python train.py --n_layer=8 --d_model=192 --n_experts=192 --experts_per_token=4 --d_expert=80 --d_shared_expert=64 --activation="geglu" --moe_layers=[0, 1, 2, 3, 4, 5, 6, 7] --router_score="sigmoid" --normalize_top_k=true --routed_scale=2.0 --balance_loss=0.000569 --balance_bias=true --init_std_router=0.0105 --lr_router=0.000867 --n_head=3 --n_kv_head=3 --head_dim=64 --vocab_size=16384 --norm="rmsnorm" --norm_place="peri" --norm_eps=1e-05 --positions="rope" --rope_base=10000.0 --rope_fraction=1.0 --qk_norm=true --attn_scale=0.125 --tie_embeddings=true --parallel_block=false --extras=["capped logits"] --init="normal" --init_std_qkv=0.0321 --init_std_o=0.00802 --init_std_up=0.0321 --init_std_down=0.00802 --optimizer="muon_variant" --lr=0.0154 --lr_mult_down=3.0 --beta1=0.93 --lr_head=0.011 --warmup_steps=50 --schedule="wsd" --decay_fraction=0.537 --decay_shape="cos" --final_lr_fraction=0.0 --batch_tokens=131072 --seq_len=1024 --doc_mask=false --train_tokens=594100000 --steps=4533 --dataset="wikipedia_en"
Below are experts of layer 2 (counted from 0) of a mixture-of-experts language model. Rows are named router (the router's row for the expert) and show model dimensions 0-95. Each number is 128 + 32 x the weight over its row's rms, rounded and kept within 0 to 255.
After each expert's rows: "raises" lists some tokens whose logits its average output raises strongly, later layers aside. This comes from a sample of Wikipedia text that the model never trained on.

# expert 75
router [193  65 143  88 103 107  65 129 172 135  91 132  78 146 103 183 149 146  72 113 128 140  76 155 120 174 124 135 118 101  89 130  91 175 118 107 126 122 126 160 115 173  56  82  89 154 116 112 140 128 104 153 116 106 132  88  95 162 152 114 147 162 169 159 150  97 128 191 128  98 157 139 112 150 143 134 115 107 112 114 165 160 134 146  69 162 132 112 157 149 137 113 114 139  47 157]
raises: "Province", "town", "los", "order"

# expert 166
router [135  69 142  95 126 159  72 114 159 136 109 158 137 140 128 139 172 150 106 144  95 181 105 155 137 155 135  95 125  87  92 122 109 180  83 133 128 153 116 156 130 122  64  85  90 150  97 126 101 154 108 218 160  92  79  76  88 132 115 205 134 138 144 171 133 105  84 168 143 180 114 166 108 143 170 131 102 139 142 131 113 144 107 150  73 102 115  87 142 105 191  80  99  86 109 154]
raises: "h", "ch", "a ", "qu", "is ", "an "

# expert 82
router [126 100 137 145  55 123  98 156 148 132 125 163 106  87 108 156 120 140 156 129 131 144 116 130 159 176 149 114 143  80 109 136 101 109 149  93 100 181 139 143 167 202 111  97  95 104  91 168  91 105 101 176 146  93  61 105 132 109 161 162 155 137  91 173 145 105  75 163 109 143 120 147  74 199 144 127 125 170 161 125 148 125 155 137  95  68 140  97 175  77  83 113 117 112 120 107]
raises: "form ", "in ", "on ", "she ", "for ", "at "

# expert 56
router [156 116 147 120 118  93  84  87 137 119  52 154 113 140 142 106  92 133 132 156  89 134 101 165 119 178 142 111 130  95  80 130 126 160 147 144 121 117 154 109 107 175  70  99  87 161 126 164 154 121 116 152 131  57 101 141 151 140 130 141 132 132 153 146 122  75  80 118  73 123 142 239 109 248 134 182 123 135 130 166 187 158 113 130  87  72 144  82 129 141 176  93 133 100  88 173]
raises: "ı ", "Syria", "chronology", ")\" ", "census", "Iraq"

# expert 20
router [201  68 175 128 101 124 128 115 159 102 127 125 139 166 104 128 137 130 150  94 135 162 115 140 147 158 172 123 134  83 109 130  94 169 115 150  91 131 147 145 127 136 151  87  42  90  96 125 117 133 147 182  99  56 100  89  96 161 136 152 146 124  80 102 126 154 113 171 164 161 168 160  92 190 136  95 116 134 112 176 102 118 137 155  70 118 123 107 177  85 153 145 141 127  95 117]
raises: "=", "|", "(", "ose"

# expert 183
router [172  97 159 114 116 118 120 107 202 126  60 167 131 127  73 119 203 144 138 118  48 150 122 134 151 170 160 148 103 113 103 157 119 175 128 139 120 199 151 122 150 134 138 122 108 170 104 164  93  96 146 177 111  65  84  99 166 126 130 101 142 104  60 189 170 171 119 148  87 166 127 177  69 130 217 110  99 135 181 150 163 104 111 135 105 160 121  92 148  92 168 110 146 136 100 102]
raises: "'", "A", "S", "N", "\"", "D"

# expert 23
router [ 88  40 186 134  83 117  79  89 121 152  84 156  50 119 145 148 107 133 153 153  96 103  88  46 164 169 139 125 137  84 132 101  97  98 151  88 165 145 116 149 171 140 126  86 143  97  99 150 120 134  98 142 126  80 109  80 135 142 135 121 130 123 125 188 122 118  85 186 134 189 119 125  72 118 121 125 129 164 134 162 117 119 149 130 121 126 117  59 175 104  82  47 120 134 121  90]
raises: "ä", "opp", "ed", "eve "

# expert 58
router [114  66 146 104 147 142 102 113 176 174  97 156  62  93 107 136 169 117 179 148 124 128  67 144 149 172 113 150  97 118  97  90 112 134 109 110 164 114 119 138 107 148  83  93  85 160  98 161 135 115  71 143 169  66  68  71 162 171 143 150 154 166  87 116 139  94  49 179 118 170 125 194 124 159 143 133 129 176 107 157 127 146 170 130  67 146  73  89 186 119 156 129 143  90  85 152]
raises: "a ", "the ", "an ", "one ", "active ", "their "

# expert 161
router [158 121 144 119 119 105 126 116 209 102  72 118 109 108 133 131 152 142 166 164 164 155  81  82 134 153 117 118  83  87  84 113  83 178 136  95 134 163 134 118 111 150 105 124  91 117 137 144  94 118 109 124 131  74 106  88 118 167 155 135 145 128 100 149 107 131  98 145 122 156 154 207 108 239 147 163 148 164 105 139 104 125 137 170  95  79 139  63 137  83 169 133 158 172  88 121]
raises: "2 ", "7 ", "6 ", "the ", "1 ", "b"

# expert 143
router [154 120 133 137 133 126 137 119 148 119 103  98  77  57 133 168 125 135 165 107 138 180  99 119 186 179 109 150 122 106 135 108  77 155  90 108 129 118 153  79 159 140  99  65 127 166  74 142  75 167  86 143  93  67  96  88 115 119 116 136 144 174 129 164 162 100 109 152 144 163 132 164  92 189 105 106 155 109 126 146 149 152 151 124 104 151 154  87 157 100 101  98  84 129 103 131]
raises: "acc", "P", "S", "f"

# expert 186
router [154 114 137  85  79 131  92 109 128 120 136 121 104 172  97 156 114 148 116 196 106 100  79 116 136 163 149 147 120  76 129 149  77 221 118 161 161 130  66 171 133 149  96 113  72 119  86 167  82 101  90 140 130 123 112  66 146 130 197 162 170 110 140 105 100 142 115 133 116 147 195 206 110 128 172 122 118 154 147 150 117 192 127 141  80 111  95  91 168  87 155 144 102 153  70 134]
raises: "(", "— ", "– ", ", ", "-", ": "

# expert 121
router [135  98 140 134 153 138 108  78 136  89 132 156 117 122 139 141 120 137 120 149  69 136  81 128 191 224 110  98 126  70 121 142  57 145  92 156 115 142 117 144 159 163 113 122 101 122  98 108  51 129  78 168 172 113 107 115 127 103 172 167 199  84  76 175 169 156  85 198 155 148  86 143  95 192 152 176 129 136 151 165 157  78 169 142  50 121 147 133 150  99 122 111 138 121 150 127]
raises: "while ", "appear ", "have ", "remain ", "whilst "

# expert 168
router [139 132 177 111  79 119 106  94 127 127 115 167 118 149  64 175 175 101 126 142 105 131 102 153 144 192 113  81 121  72 131 123  63 206 110 148 125 125  70 119 106 156 133  86  47 115  73 128  93 119  99 159 134  78  75  40 124 177 129 163 158  95 122 132  97 144 108 148 151 176 102 190 119 118 129 142 117 174 107 167 110 145 140 183  89 131 162  55 159 118 141 108  94 132 124 156]
raises: "r", "m", "f", "p", "d", "is "

# expert 109
router [133  82 150 137 102  99  91  89 164 124  90 150 112 168  74 122  85 150 150 129  57 125 121 126 186 190 105  87 140  66 138 126  81 137 162 138 115 151 119 111 165 154 101 111  89 115 120 147 116 186  88 152 146  90  92  90 125 141 170 151 202 109  82 123 129 108 105 127  58 144  95 160  51 206 126 167 106 158  86 131 163 162 126 110 112 123 119  85 133 110 130 101 113 113 134 137]
raises: "of ", "thus ", "to ", "there", "further ", "after "

# expert 72
router [115  97 143 101  97 136  70  70 185 139  97 106  88  95 126 144 190 195 133 131  80 129  55  60 148 198 141 169 123  53 107 120  75 111 105 127 162  95  83  89 156 170  82 113 119 163  99 123 146 105  76 161 116  92 108 116 185  99 149 179 146 195 100 157  87 117  96 150 136 165  99 172  76 186 154 126 151 152 187 145 171 151 154 155  92  77  79 103 165 121 131  61 103  83 137 137]
raises: "result ", "active ", "form "

# expert 15
router [134  82 127  87 106 128  99  87 145 125 126 114 134 167 131 118 169 154 121 184 128 147  99 127 152 197 172 111 161  89 100 137 116 141 100 114 130 208 109 167 126 137  93  35 109 163 112 208 135 120 112 138 112  65  44 100 110 119 151 184 154 143  96 134 143 119 105 210 118 164 145 167 113 167 136 123 123 149 115 166 150 152 129 139  34 134 100 123 164 129 125  97 125  85 108 138]
raises: "Categ", "idea ", "Type "

# expert 169
router [138  99 121 108 103 121  74 103  98  89 119 121 110 156 105 183 156 148 146 124  87 183 116  88 177 184 110 150 112  86 120 153 110 149 157  74 148 149 115 161 121 160  90 110  73 122 111 219 123 155  95 143  81  76  98 103 123  93 168 150 143 112  76 143 153 154 137 140 124 130  96 160  78 176 205 164 118 162 176  94 151 123 143 121  85  97 155  90 174 123 174 109 110  90 102 127]
raises: "of ", "than ", "and ", "human ", "public "

# expert 6
router [134 102 181 115 143 170  45 148 142 121 120  84  70 122 101 155 134 103 148 142 130 164 123 155 115 143 147 173 156 106 154  85  68 145 137 123 103 120 148  92 121 125 115  70 108 161 133 136 128  99  83 168 107 120  68 121 112 154 145 165 164 138  79 120 117 138 104 147 103 192 149 137  85 197 146 193 148 155 148 144 169 132 133 124  84 135 186  93 188 106 125  96 130 116  94  90]
raises: "ington", "ence", "ington ", ", "

# expert 1
router [109  44 159 105 104 178  81 126 135  94 149 171 155 165  86 164 187 137 149 146 115 182 115 114 115 178 129 131 125  59 113 128  75 187 127 107 128 153  75 114 180 119  65 100 101 120  80 124  98 109 121 177 123 104  62  77 111 112 136 133 181 168 135 103  77  87  88 180 140 118 102 160 124 134 114 167 151 141  90 127 140 160 123 163  85  95 124  78 152 106 155 125 124  90  83  97]
raises: "he ", "his ", "her ", "\"", "a ", "it"

# expert 19
router [166  93 159 109 112 170  76 145 143 139 128 153 121 181 106 141 134 138 134 134  94 142  52  89 145 158 165 122 112  57 172 112  91  99 121 150 154 171 148 142 169 124  88 112 109 131 118 144  91  99 115 129 141 117  95  87  94 148 152 127  98 107 155 151 137 105  78 179 161 137 142 195 103 163 178 122 180 158 121 161 142 118 177 191  53  97 144 153 173 117 189 119  89 126  84  89]
raises: "(", "is ", "– ", ".", "and ", "- "

# expert 167
router [186 101 167 144  85 114  81  57 146 112 110 106  98 121 123 186 163 177 112 182 112 135  51 131 141 148 129 107  94  75 124 111 126 103  94 103  83 121 114  73 172 153 102  90 109 147 128 173 127 140  78 147 171 105 144  55 122 139 119 118 136 139  91 221 166 131  59 161 106 134 169 144 120 146 124 160 145 131 180 149 101 134 140 108  82 101 140 116 176  83 140  78 140 182  77 120]
raises: "Hotel ", "located ", "system "

# expert 86
router [172 116 205  92  87 136  97 112 116 144 113 125 113 111  59 145 112 117 141 187 118 119  83  93 140 160  97 107 130  64 109 119  96 139 126 150 163 171  69 106 110 161  98 123  87  86 138 166 105 134 114 131 139 110  81 142 143 139 147 153 126 150  88  91 147  97  96 129 171 107 149 151  39 186  91 156 151 172 116 136 173 109  84 110 100 141  90 114 167  22 104 103 145 150 107 122]
raises: "appearance", "public", "others", "state"

# expert 105
router [170 105 189 128  83 174 123 142 105 100 155 160 114 166  84 157 122 118 100 169 111 158 111 146 136 151 136  96 149  66 131 145  93 214 136 149 155 155  76 153 150 153  99  75  94 111  87 139 118 164 111 191 126  81  85 106 113 162 168 189 123 164 146 125 119 106 125 170  82 128 145 163  79 153 137 107 120 152  81 159 110 128 150 182  67 145  97  56 178 135 115 125 158 104  79 147]
raises: "is ", "– ", "(", "/ ", "in ", "h"

# expert 33
router [135  53 126  88  80 164  85  84 188 142  50 106  88 144  71 134 136 104 140 129  93 118  97 131  88 167 106  89 129  69  74 133  92 154 136  86 114 163 155 106  94 125  85  88 121 162  65 103 110 123 105  98 114  98  86  53 147 149 172 138 179 162 136 137 146 133 117 153 117 125 162 146 120 152 118 152 115 163 107 166 161 147 119  88  33 126 136 120 155  92 120  64 111 109  94 125]
raises: "ets", "works", "charge ", "et ", "DC"

# expert 131
router [127 119 148 103  94 127  92 112 180 155 103 123  84 124  72 158 138 161 136 223  89  93  41  99 146 180 153 152 117  82  96 134  99 118 133 122 110 142 106 140 141 115  89  92  91 131 119 146 139 129  40 191 177 107 102 100 127 132 171 129 133 159 109 155 134  88  78 127 140 138 114 152  78 142 152 141 159 118 112 143 169 158 149 133  93  98 112 102 163 119 182  70  71 165 112 131]
raises: "of ", "from ", "in ", "– "

# expert 181
router [164 110 112  88  65 136 138 127 126 120  83 150 133 143 153 131 217 162 112 133 103 121  91 133 180 200 114 128 127  90 118 140  59 166 102 125 137 140 172 121 117 162 131 103 115 137 133 174 124 114  51 124 100  25  87 114 153 137 132 130 176 148 126 191 109 139 122 100 142 192 150 158  75 179 185 131  81 136  98 156 158 103  79  88 113 159 133 132 211 114 165  98 180 174 114  59]
raises: "their ", "part ", "one ", "a ", "an ", "someone "

# expert 3
router [136 109 181 148  92 186 111  96 146 112  48 155 115 109 146 146 138 134 139 133 113 127 129 173 145 230  82 124  93 100 135  86  83 182 161 119 150 142  83 164 171 106 104 100 114  60 122 143 129 143  81 110 103 136  84  71 136 172 127 124 159 188 147  95 171 144 122 211 126 170 140 140  70 190 131 118  84 142 150 150 165 110 127 115 118  90 125 126 171 112 157 105  75 120 149 181]
raises: "The ", "This ", "These ", "In ", "Following ", "After "

# expert 164
router [173  79 162  89  93 102  80 134 118 102 139 194 139 172  86 119 169 129 140 129 109 192 103 100 130 176 157 133 104  91 102 146  64 188 131 124 142 128 103 174 129 155 109  70 104 107  54 152 113 124  74 152 136  86  96  73 107 147 133 164 159 124 135 121  93 149 119 188 127 155 108 191 142 145 150 107  95 186 122 105 161 185 132 163  69 118 114  98 149  73 162 143 145 118 101 127]
raises: "o", "a", "a ", "n", "ar", "h"

# expert 66
router [150  75 166 104 105 158  97 137 168 105 101 121 128 173 119 153 145 109 113 149 135 125  74 108 181 190 155 117 130  83 128 132 112 111 156 121 145 148 112 112 140 158 119 106 120 117  97 127 136 126 111 151 137 100  93 125 109 119 157 146 159 106 103 127 175 132  85 132 144 180 127 182  92 140 170 140 100 173 105 126 116 175 124 148 111  69 121 108 184 115 120 108  53 152  76  93]
raises: ", ", ". ", ",", ": ", ".) ", "; "

# expert 106
router [139 101 154 110 126 143  96 100 153 132  99 157  98 162 100 179 122 142 105 163  60 125  89 113 130 191 127 102  84  52 135 102  74 141 100 107 180 106  89 126 116 122  75  97 115 139  44 156 138 116 108 147 115 100 101  79 148 129 168 187 168 147 128 137 131 128 108 216 181 183 138 157  77 170 165 121 112 133 135 198 166 148 156 157 113 135 114 103 160  84 173 131 120 130  86 130]
raises: "its ", "both ", "\"; ", "its"

# expert 158
router [139  95 139 109  99 183  60  79 114 101  82 199 118 151 132 119 103 126 111 142  75 162 116 103  86 157 146 106 141  81 104  89  69 156 130 115 111 137 133 115 170 138  40 112  94 155 139 167 117 159  49 132 124  49  51 105 104 128 106 140 130 106 171  83 119 110 121 166  85 135 152 226 112 198 138 137 127 111 147 128 144 117 160 138 103 126 105 135 149 132 140 115 115 128 115 100]
raises: "the ", "a ", "one ", "what ", "his ", "an "

# expert 37
router [124 117 106 136 120 133  72  96 134 162  98 127  48 127 109 153 160 155 147 132 143 106 119 156 151 196 106  63 130  65 126 100 106 157 122 118 148 144  56 149 134 172  96  62  45 142  99 119  86 179 108 209 100  82 128  60 106  97  93  92 142 128 146 127 160 154 117 159 118 206  95 175 143 162 144  91 135 142 104 124 153 120 120 117 107 146 159  84 166  84  89 109 120 133  68 162]
raises: "at ", "t ", "days", "atic ", "tion ", "term"

# expert 96
router [154  87 168 128  66 113  91 124 140 109  78 162 122  89 113 140 146 135 120 155  99 193  63  94 163 144 135  94 140 108 144 145 106  98 145 114 110 157 133 109 106 159 138  90 120  95  83 131 126 134  39 127 120  73 117 105 175 117 179 175 173  89  92 133 131 145  59 150 161 150 137 134  73 143 144 155 108 173 156 149 141 125 154 116 112  70 134 153 175  60 127  65 127 134 136 160]
raises: "organization ", "individual ", "("

# expert 35
router [124 104 170  59 112 175  56  86 167 157 107 148  88 108  89 141 162 156 171 123 101 100 119 127  94 178 116  90 106  81 196 126 127 142 103 123 177 161 135 116 153 103 109 102 113 131  84 122 142 175 112 156 127 103 109  66 136 173 164 137 175 140 107 184 126 139  78 126 180 173  98 183 106 147 113 181 113 155 118 125 205 125 159 182  95 145 116  98 147  84 156  89 115 133  63 111]
raises: "'", "respectively", "people"

# expert 135
router [183  61 120 120  81 112 104 146 135 139 131 165 129 145 147 198 129 177 125 151  36 123 112 111 167 175 116 122 146  83 142 101  67 133 119 131 162 139 125 172 161 121  97  90 104 117 104 123 120 134 125 146 110  92  69  85 107 159 101 150 152 124 119 109 154 137  68 151 182 193 128 176  94 163 145 119 135 139  99 129 153 158 114 139  98 129  77  84 169 100 153  93 132 153 122 107]
raises: "16", "15", "17", "12", "26", "40"

# expert 12
router [150  54 138 127 145 128  84 116 124  82 127 130 145 154 140 128 194 150 133 125 102 181 116 111 123 152 166 136 167  71 160 152 103 157 126 120 168 151 113 153 129 154  45 114  99 111 129 144 144 116  65 207 152  82  47 126 136 137 103 122 149 166 147 105 150 139  92 195 138 164 145 199 111 204 193  98 137 160 125 139 150 157 104 164  79 114 105  62 216 104 148 129 136 172  76 110]
raises: "-", ", ", ". ", ":", "/", "–"

# expert 54
router [117  85 136  91 114 127 130  99 136 147 100 162 129 160 134 183  90 120 155 144 108 115  81 155 139 184  78  65 142  39 127 161 110 159 171 137 120 101 104  99 104 105 106  65 135 146 120 163 174 122 106 118  92  51  77 129 158 128 109 135 165 143 160 137 114  97  75 139 182 171 143 153 109 151 171 161 149 160 161 117  82 120 176 121 127  93 134 109 172  91 148 106 108 142 151 149]
raises: "stage", "the ", "their ", "top ", "active"

# expert 144
router [131 104 160 102  98 169 102 167 106 101 141 174 127 155 108 135 164 104 130 192  99 176 101 157 148 178 152 157 127  94 125 103  93 210 137 155 110 130 114 140  70 155  95 118  89  84 100 105 112 175  97 191 118  86  63  83 118 129 125 204 195 122 123 138 100 140  67 176 137 142 135 168 110 158 145 124 113 156 136 168 114 174 157 160  93 148  58  87 139 127 135 116 157 106 104 120]
raises: "od", "ar", "en", "r"

# expert 8
router [123  82 202 111 149 122  69 129  67  82 118 133 123 163 108 163 180 176 153 134 106 116 114 138 167 198 145  79 146  66 115  87  86 163 131  65  91 148 100 139 117 123 105  68  94 116  91 116  72 156  97 174 152  96  70 110 142 175 140 150 117 201  83 118 154  73  72 159 151 130 127 139 110 123 118 133  77 157  85 148 147 162 184  87 114  64 141 113 170 105 142  85 114 108  82  61]
raises: "500 ", "64", "mixed "

# expert 94
router [161  87 157 127 103  88 121 133 127 123 116 148 134 159  68 164 149 148 114 158  64 126  82  88 164 187 126 101  95  75 117 106  84 214  91 135 191 115  58 165  91 130  97  99  56 131 117 151 108 105 110 119  97 106 101  74 108 131 176 129 197 131 106 148  98 101 121 146  96 133 158 189  82 116 153 128  94 157 141 127 135 211 107 131  91  98 145  89 147 105 104  99 113  94 120 114]
raises: "district", "(", "era", "/ ", "ens", "form"

# expert 100
router [163  78 150  63 123 118  97 137  95 144  98 111  53 108 105  92 141 120 161 143 136 123  99 139 183 166  90 147 156  64 103 117  69 187  88 156 131 115 128 140 138 161  84 105 116 146 111 137 127 169 107 141 151  75  50  80 164 169 148 159 132 135 124 128 135 162  50 132 163 161 133 178 154 163 178  85 165 139 132 185 118 145 110 158 104 141 107  88 144 138 112  84 142 153 114 119]
raises: "perform ", "maintain ", "represent "

# expert 67
router [119  89 140  83  57 175  43 122 150 106 107 187 138 132 140 152 164  98 124 121 113 165 106  89 149 227 133 128  88  82 138 120  99 165 146 121 139 114  80  80 142 133  88 102 119 138  74 123 109 153 109 144 133 117  89 119 137 152 100 161 167 137 104 137 100 133  79 160 130 142  88 214  97 142 186 188 133 178 151  96 144 119  96 153  86 101 143  50 141  85 137  63 139 110  56 136]
raises: "th", "8 ", "9 ", "ton ", "7 ", "6 "

# expert 148
router [176  13 202 118  83  91  99 112 152 100  97 190 143  93 152 136 169 121  85 148  92 137 121 110 136 141  97 107 131 108 140 127 118 145 173  79 136 164 123 110 129 148 121 104 137  94  92 140  92 152  99 168  74 109 105 110 186 115 185 202 133  82  99 207  89 110  77 172 114 170 127 119  99 140 166 136 127 167 125 166 121 113 173 118 111 113 121 122 182 104 136  86  78 165 117 148]
raises: "l", "D", "be"

# expert 182
router [140 100 222  80  81 126  84  92 182 134 120 103  92 156 129 152 176 125 121 152 107 173  74 143 142 209 129 109  93  85 143 109  93 200 164 117 107 119  76  96 121 145 107 107 112 103 105 134 108 117 127 171  89  82  90  50 100 187 117 149 139 169  83 164  99 156  45 166 131 166 122 181 104 139 130 143 105 137 105 178 119 122 131 166  65 114 120  85 143 105 140  74  79 150 123 118]
raises: "ry", "ro", "m", "gu"

# expert 115
router [136 115 112  89 113 140  82 131 112 102  70 160 130 113  96 136 130 135 157 163 135 158 102  89 132 128 136 138 146  37 156 128  56 119 115 102 179 119  89 135 108 202 109  81 105 173 118 146 141 117  57 129 115 107  53  94 116 145 151 145 139 167 132 166  79 129  59 161 127 110  97 184 153 205  97 177 107 178 151 103  72 152 104 134 148 129 104 133 165 128 148  88 106 141  15 105]
raises: "respectively", "before ", "when ", "until ", "while "